From a checkpoint of a small mixture-of-experts model trained on Wikipedia: a variant of Muon for the experts, 4720 steps.
Below are experts of layer 2 (counted from 0) of a mixture-of-experts language model. Rows are named router (the router's row for the expert) and show model dimensions 0-127. Each number is 500 + 40 x the weight over its row's rms, rounded and kept within 0 to 999. Numbers have three digits each.
After each expert's rows: a language model's description of what the expert responds to. This comes from a sample of Wikipedia text that the model never trained on.

# expert 63
router:530483443520339488400456531562542529527486505547515520548497517401506505432599474467482458477504586441499510478527489490457504459509499505484503513534483582486545433523498512480517486525448539517541478494514460561544572475508481487478562470496535519514496518537530485516457474519465458453553490498457482551498477509477435471593502481438515494509535464533534440515520526540443461438524
Description: Determiners and possessives. Determiners opening noun phrases, overwhelmingly the, plus The, his, its, their, this, after prepositions or at sentence start.

# expert 51
router:565500469488411531479465444571540497504508444576429499575465445485516580423490451476515431487558475532499474499509515499487429514506422487479540483513470523494483529426472546481469505443494527519479483554513517530542508426440474472450520520561491474578472521460514521422534534523580480524531444526455516488565513474551485478595488493532497529514494432508490533457592466505496486532519
Description: Plural and word-ending s. Word-ending plural and suffix pieces, mainly s, plus ings, ocks, ets, ches, as in Banks, costs, firms, fingerboard.

# expert 41
router:532458478459466521419510516590507437574538491494449484520528472508512535459529487477506488499563537470531489473488457473490419495531431503507536448555447542504493513544524604549476434500446552399460487518474515516546553485494531558450526459440529462525527493498509515529471517491506435512551512540437549520480562507490417444487554424518533501540525504447506472470536527555433568529457
Description: Prepositions after verbs. Prepositions following a verb or participle and starting a phrase, such as with humans, divided into, bends under.

# expert 5
router:504470493500479523501414550515498493552523508547423540585451505443488483422496467572533472478597539504566495532521505536506475486540489497516486422546513516421457465486472488449459497526541505484522507531494501564556493441405527504459544537456518490534528556529583480467487578459533414554546444499474493522542446475482429501457461510492502519481523513527446444473545504575487477484447
Description: Place and name endings. Final pieces of proper names, mostly places and institutions, such as -ford, -ton, -ley, and City, County, University after a name.

# expert 15
router:567530363462458543447494458523524513489498476532442486563468484505560482489562479493578409519453523497516459507512484520494465464502512472422497489478493512497481450430548540498493476423453550444487506529534439512545526507476457521459558502550484472529497475507510487502506510474562506487537497519455512564447390474562517450578583467446527481538531518566529496514544501556450531547507
Description: Vowel-initial mid-word pieces. Word-internal pieces starting with a, like ad, am, ab, ag, ap, often after m or M in names and words, as in maddened, Maksim, weapons.

# expert 37
router:507491442486447519398399537531541475532562440565475491535513531423542517499505424526519468444517486482568463512510432496530478487472442506458550486490441578458537454437483531540449464446531593490509505506537530562462469432516469504473559554531508519562569471467501487487525514569540481470536541503408501530473504495537439519553500465523544459483484471488536521502553468515470497475502
Description: Infobox list dashes. Dash at the start of a new infobox field line, such as Founded, Type, Enrollment, plus line breaks and table pipes starting rows.

# expert 26
router:478450386493405500428503508543515435547527517533447523529516480447540592450523395468512512519477482477526484562482537547510418441471523507453479510509526559447528448458572516507509454484500503533500498514448488468504495443492501521518581507513521478538532491502521458510485528497457488499564463568437491515551502496520500466568508489522485471543481437529516400464585480531448561539538
Description: Section and paragraph breaks. Wiki heading markers like == and ===, paragraph-ending periods with line breaks, and opening quotation marks.

# expert 21
router:584525492527476552436449511554505465490519545521409518539507525439494582441503434564535456486492467492536495497481519532473460532557473517510530467502466491461456478445531534495508423545428488501517446510507450516541528502488455471471510468482493455514488519500604542528492544562459454554550437563447512523531458557492410476582530480549423441465496493508487515517559511514454546447528
Description: Function words, adverbs, conjunctions. Function words and adverbs in running prose, such as not, after, only, until, where, just, plus fragments like though and ose.

# expert 40
router:529447419516371509392432497533571513501552484533484532567514506391511514428593507487500451464547572465489495499536510482461503466471469520488507472531469545469549454549514518449524469512453535516527473500519482550533540498496510457452553466497515509516489547528524473528463494501480410486563495512472484555500490512478445418569499488470509492521558433496539479525535499549422491464521
Description: Determiners before nouns. Determiners like the, The, this, these, each and their, usually after a preposition or at a sentence start in running prose.

# expert 20
router:521472461486489544472447478609552412527497469520436555586496523480498576485530418557511445533494459517549491475466495500557451466506522486537485470497405564438497500504470594449526504514479515466505514584477484510577483457431542469483593455469523489509518495487504504511453530475457440512524518492493508551497481543478482481530478512517522441464505467466512496439604532513451475533559
Description: Past-tense verbs. Main verbs, mostly past tense or participles, right after a subject or was/were in narrative prose, such as obtained, won, announced.

# expert 35
router:465506412472430428529466576534545449570530495550486477533466489437483492456559461507510501515542541540530505475546477509437431489525478514540521454504446532459499501450502520517468480502528569464493527491510479507532450478428501467498572506457487463528515516536510404505497472488583467514551534512466561615501468491568506538561509505551492493495422429502443431489570542541485537464496
Description: Name-final vowel endings. Endings of names and words, especially -y, -ar, -an, -at, as in Burnaby, Diddy, wealthy, Qanawat.

# expert 56
router:477569460497463538431505493512491445595511507520425512553513455485454497472501518491515468497482521478581424566514543529459438492493538505490539480554486599491574507522459569447504506472465485448465458530525454583547474464461468478457523438506570515581566477514506471512550525434501506545505514449427475538536442517519467472563508500459512480470491429582497467506544487499456534495466
Description: Year prefixes. First three digits of a four-digit year, such as 201, 200, 198, in dates, tables and discographies.

# expert 60
router:537439438509467575454467477484534488471513518543464502506504480491532502475550456500526364475487544410478512543518484450511467480517479527513544485576385484469508473440511562494490462540476500453513512542529534526527537514477514492496537472563495441511506528495533495523473520456546438475563450586470496520518458509473432446596561520507493475510560502558541471504552443484451583506550
Description: Determiners and onsets. Sentence-opening The, quantifiers like every, each, any, and consonant pieces f, b, th inside compounds, e.g. quarterfinal, largefin.

# expert 16
router:471548477464380506482431483529529481563482507543476462508522499443483529408560418562539475499503551529557488440483445496494467506500500456508495437486482572434510461530486534449537530494502485515553498548532525475501554516468480478395499466519479519568530512468502509465502545546540497557649513571479551471505446508530509443532540466521471431516489473527487489530538518493441512519501
Description: Table cell separators. Blank spaces, pipes and semicolons separating cells in statistics tables and career-total lists, especially empty cells or those after zeros and dashes.

# expert 14
router:542491443499429500411475481537553480538526470532482541558527489442510496481545447578523455505535493488561491485536428509500472500552473464440517428465460565465509438497556585470496505468500547427541518514453492522534487489454504504488638469501569485551460514470546484496512555533533451499490489577466538519495426480514502503536495513538516484538497443526486476466540460518372503491509
Description: Table cell separators. Pipe characters between table cells, especially in election results and sports tables, plus party words like Liberal, Labor, Democratic.

# expert 18
router:493481446502453497459465509495530488554488473523511510500490487453490596526586481498454484488541484490564500495454515535477445497585469485487508500521471562525520461437524523519540548410472536499490541487515443489508503449358575518501619502501472468572467553519496435418475568517463483478521453513470525519496492512507449475567565537495444458458559478495538511494576468519456519498499
Description: K and v fragments. Mid-word consonant pieces like k, v, ov, ak, ik, frequent in Slavic or foreign names, e.g. ink, Oberoi, Andersen.

# expert 57
router:484481501480423457509463588536494459630561449489463513585465492499462497456516508566512467432533491545511481499500503529446445513504496501549467486512442500460529492487567549463458504493468510461498507554522529509541536503481444489530550554489487498521492483481518426431470491493470493475602500536442528538567452552537451485494575385491482487547506475474485483429551524563433516491490
Description: Name endings in a. Final pieces of names and Latin taxon names ending in vowels, especially a, ia, ina, ica, ella, as in Valeria, ludifica, Afghanistan.

# expert 24
router:461508445498471536479529474548554425510502401582478547576507470480525489498504460522573442526607508472525480493456460529525455455518523505456455439500462544487502504449493518489422490464504519504462444526504455542573470507497542531464553530511491504488536501552526501471432561531451470442541460552487525483459472438524472468589543506476515496432566483588513456490584476469498529486530
Description: G and g fragments. Pieces containing g or G inside words and names, e.g. Correggio, Graphics, paragraph, frac, Degra.

# expert 42
router:443512463552484527429506482526509449578507514586418540596553463469496497421508482473488451495468530518585440522493513504487446451469516528510549416560476546459549500480508530494471463472515508459514464552550467556507477548498437496445544457488515547531548555543501500512507471480552473544556501491439511555515448450499490458605517515489481516487480405519453487518537473457430485515506
Description: Century year prefixes. First three digits of years like 200, 199, 201 in dates and lists, plus scattered name fragments such as Hugues.

# expert 33
router:431534490509407429489436532559528496576565468525452547537502580512466591461591481511537450476458522545553506470525495502472446525510487515503477491525473512460548459459550556502505492518459507449568476532457429547484500501475447506453603551523507464547456473445524443494502495519463484479530491499419521547487468498560476450504556480533481511495521512476487458450586483535472556515467
Description: Word-final vowel endings. Final vowel or short-syllable pieces that end words and names, such as us, i, is, ani, aka, as in Hindus, Sushi, emphasis.

# expert 13
router:452441431484422498486415500588577454491506530555449528523515510522531525408587515546420475540467575479528476513485449574485436517520479458472501453569510562484480491462472540492448503460506472490471547491539514472466537517477518490484471514519495494613538478486539512504491482552456465465544525530440569506518464451511472470590505509518488513480480493521557513506576430533513547484528
Description: The preposition of. Mostly of after a noun in name-like phrases, such as Hall of Fame, University of, class of; also that, many, member.

# expert 19
router:517519375480423503458501466546505497512519494521477549581505468454510522479496491540446443510531510424462451481494452521459450471534485476478540471552485553475540481496462513499527453462436613442566440545482523559488551509487569507558542467523494493538509543518584433490491469512490460515514477522482552523540469463553535410532572457523453495480468480532471495518565545466475545509558
Description: Short pieces in rare words. Short inner pieces like et, at, ric, n inside unusual words and names, often after P or C, as in Com-et, plan-et, pock-et.

# expert 52
router:552503478517459524484443497527597434511502516528469531548531435479508555500476435535558413512483562475490484495505469470471459507512467482486515500518499533389509502543533557460504503438467571481544541632483521491440528473479535463472589502515511507516526539485508484498491525535563479525529464475485504498424493514495411485547555483458466486514500414456528437530578477535454569465499
Description: Word-internal syllable pieces. Short mid-word pieces like in, un, th, st, nd in words and ordinals, e.g. luteinizing, extinction, 21st, plus first, in.

# expert 17
router:485509476470399474464464462543584470530515401503465559533524510448518507464565455578530406499534512513551488470498457509427452475544516477455525449510486538526483440487501569537504487497533545473533535579465518530566512497450499456479606442472501449571494576484523508490500574508521505467524460552466514524515425522547494534501507474524506513552561424525464473516515460512478474493473
Description: Table cell separators. Pipe symbols separating cells in wiki tables, usually right after a number or name; also semicolons in lists.

# expert 11
router:483491496441262644527476556491468418555514463499489516555485488536477548467512511486491474551541502478519457534554454530515470446526539490475503482528436527477518484465533485536510527517458497496530512524521460543530502538481509533457549457526495471501502492473497467449462560501515469511548494498453563557485493454541477512530529534475477487488519468509439487512526499490443515443495
Description: Rare-name subword fragments. Short inner fragments of unusual foreign names and Latin species names, such as -ib- in Claiborne, -isc- in Viscount, -ann- in giarannae.

# expert 10
router:507494474524476445475497504511484462547548447573470516551499478485532492501547541582539451535504513518567415548462446487509403488579477459532541470501499531490422507484453542451483486460442514524562488620502526489562520477464541498424503495543511461473550521510563480471551515542549466493549463494470494568509449530564448475482476495474517432471455489463538527454516460494405552503498
Description: Mid-number digit chunks. Two-digit number pieces inside larger figures such as populations, vote counts, measurements and years, often in tables, e.g. 20,487 or 7,504.

# expert 7
router:517467456551459502475447529516522412525488488539486514560471439465527555514493442536518400521476579483561494508489462486439438485517432488479500417541464484407552581541511532553478506437485517465514521495562561550543465533478560495491521514541500474580529521507557418472450529556520445527537493495438496481482492513446495487534532479565514473486517520514551463501575455455444501492522
Description: Mid-word consonant pieces. Middle pieces of longer words inside a word, especially t, ver, te, per, as in adop-t-ion, Diver-t-imento, Dep-th, Veter-inary.

# expert 62
router:578483493488457554397508519545487509560512507497435522524522563446515586435539494507512474431474504463515402507511435487523414449515507472486558434595427498486549441505563524520564503540485562459478482535512508500502511451506506499542514549491474492466546479467492514477534525485488491433562511590410462480481495501516439468506563498489487479531465512481526477499570497452466502427510
Description: Lowercase word beginnings. First piece of a lowercase word after an article or conjunction, often prefixes like re, un, co, de, ex.

# expert 61
router:547428413548421493482425531538513512526447436532433539532520527480457504519514445511551430547474524496500456462594519525474486471500515480512506441545521597480473474486500552531494438483509549432448480511580497458507527543491486484484527476486570553546559591523526486410505519473548473479584444533490491473461483506490495510517579475496505470473552499481488503438529503536476490424493
Description: Conjunctions and possessives. The words and, 's, his, their, her, who and which joining names or marking possession, as in Spandau Ballet's, his own victory.

# expert 0
router:508493472469449502472511506508467508528459456539445466572568542471497530492548447490538449488511476436567483485510504583517400495492505557419496464526506531490471515534521561467510477450535533551502460527532535489514480469411465510474603462590527525557482446552532455498514494545471489466524472556424502553545525521513448469580571540459481504489484430434450485512539497465453539479527
Description: Non-Latin script bytes. Byte pieces of non-Latin scripts such as Thai, Greek, Cyrillic, Japanese katakana, plus quote marks and accented letters, often in parenthesized native names.

# expert 2
router:527473438501458532446525520508555501509451483520487556562578538490504514453508465520465407508570528439547487492544493558502420415540556534465557452522403512530497438442510478484519483495553506541483531509496435479459495467509517527476518492506517460611498489525493445480446515481507409534554498491429543522552489485526409475494505507483537468484504487522460498447543532591454502474554
Description: Capitalized name starts. First capital piece of proper names after a space, often consonant clusters, such as B, K, St, Sh, Ch, in names and titles.

# expert 31
router:521499464456462503453482575523570471539533505600446458587516490469474481494510490502514462511525491518539462565504437485480421500553489542466564417507497536455477469531496564453418503553502576480445552555523454461498569456416566497454542536470558469502515460470519475519528507486472473527607470480486549492542489441525457510498478508474466534489533523522514452454554510499423492494521
Description: Geography and direction words. Compass and place words in location text, such as North, South, km, county, city, area, and pieces like n-ortheast, W-est.

# expert 54
router:538433491513462463492441491551506430503571505496457484537524529479491541502538436563556449499519439481554521502581431574479452514534476523483515473494437531484521452473456539514546487473470466511492555583465437540521498521448496471522512509465475469506507501498606449452481507551477482454599480553487482488455464493508521506590583428478462479494480456523511502480589480475473579547517
Description: Copulas and auxiliaries. Verbs is, was, were, be, has, had and adverbs like also, not right after a subject pronoun or noun.

# expert 43
router:515512449502463512397378530523573441536545502568482540545507525460523555478512405530532525478531546516563476476496456524552448485463436499498488477469462578487528483409487521517460457481506567483512457489506512579479464436479441523494568546505557501571559472480542475459483503575565482467530508538453506537469509497503450474547506446504499450521517463494501488520564464486454530495526
Description: Line ends in lists. Line breaks ending an infobox or list item and the dash or header after them, as in Final tables: 15, drums, then Production.

# expert 23
router:534467467531425521455509504575569434535558533589430505516525508518488527467563387566529416466489515478561512517449541490535473474534489527457527466501503562464513525490508535528523478445480524481492487516482450569529542488439467532479537494477552433489511579451483465426506526533476459573515519472472468526462468451531474427506590496499459492506515514520505495530517536521493556399499
Description: Time and place prepositions. Prepositions introducing a date or setting after a verb or sentence start, such as in 2021, on lap 84, after his appointment.

# expert 30
router:514486435496456538440468536587499509547562503516450508580524455423481482536520463611479503499500573449500509500564525492521464533495426517452463499505496548501451458506541542480500515510469555399561457493528488476554556528467504468466511529521537434543521479470481489485494510512473470447548472591388509555472530460550479521495494493493561463501551444511568513456554475485466522458469
Description: En dashes and suffixes. En dashes in year and score ranges, plus adjective suffixes like -ial, -rit, -ular in technical infobox and science text.

# expert 12
router:573471490487471477454467507555472438499549518546469541527555502462503592478514419547457473421585583428561448530519421479519460514517548509469460510522491467486486468506532483464527513480499499472554506540503532450550512425432506524499478520563486496591524562537517469487478501559504417534539466552476474562468485531535429461538504511515464480492561433503474465499549465483431475497484
Description: Digits in numbers. Single digits and small numbers in tables, scores, dates and headings, such as Season 1, 1-0, 0.0.

# expert 45
router:528430379441447484472533479564603447556535499519489504503552525500500520442536507538492449497529496440551469475468498520432451467485451477521497440499464517445529518542534600525505420521421504427489450576495493535548547468476553549483555472483518510568503447461566476506531511499520454526564502564462509511528522448511467470494517459532578504513504517539489453481528531512461507502481
Description: Table pipes and by. Table pipe cells and row-ending pipes in results or election tables, section markers ===, and the preposition by after passive verbs.

# expert 34
router:495428466454467544512474501512500538532460501557435529578528519471463556454561461551510457509526477483548486524520481521506470491498489502490512407472451524484527519474565547468510538469512498520523542574505502490523520519450475542439606443563539503469556492526538411440482497573464498462508502496407500544524485453513367472500574515507518519448496455493490510448547463464453525433516
Description: Foreign-name letters. Accented or unusual letters and byte pieces inside non-English names, such as z in Belözoğlu, j in Pájaro, and Vietnamese or Arabic diacritics.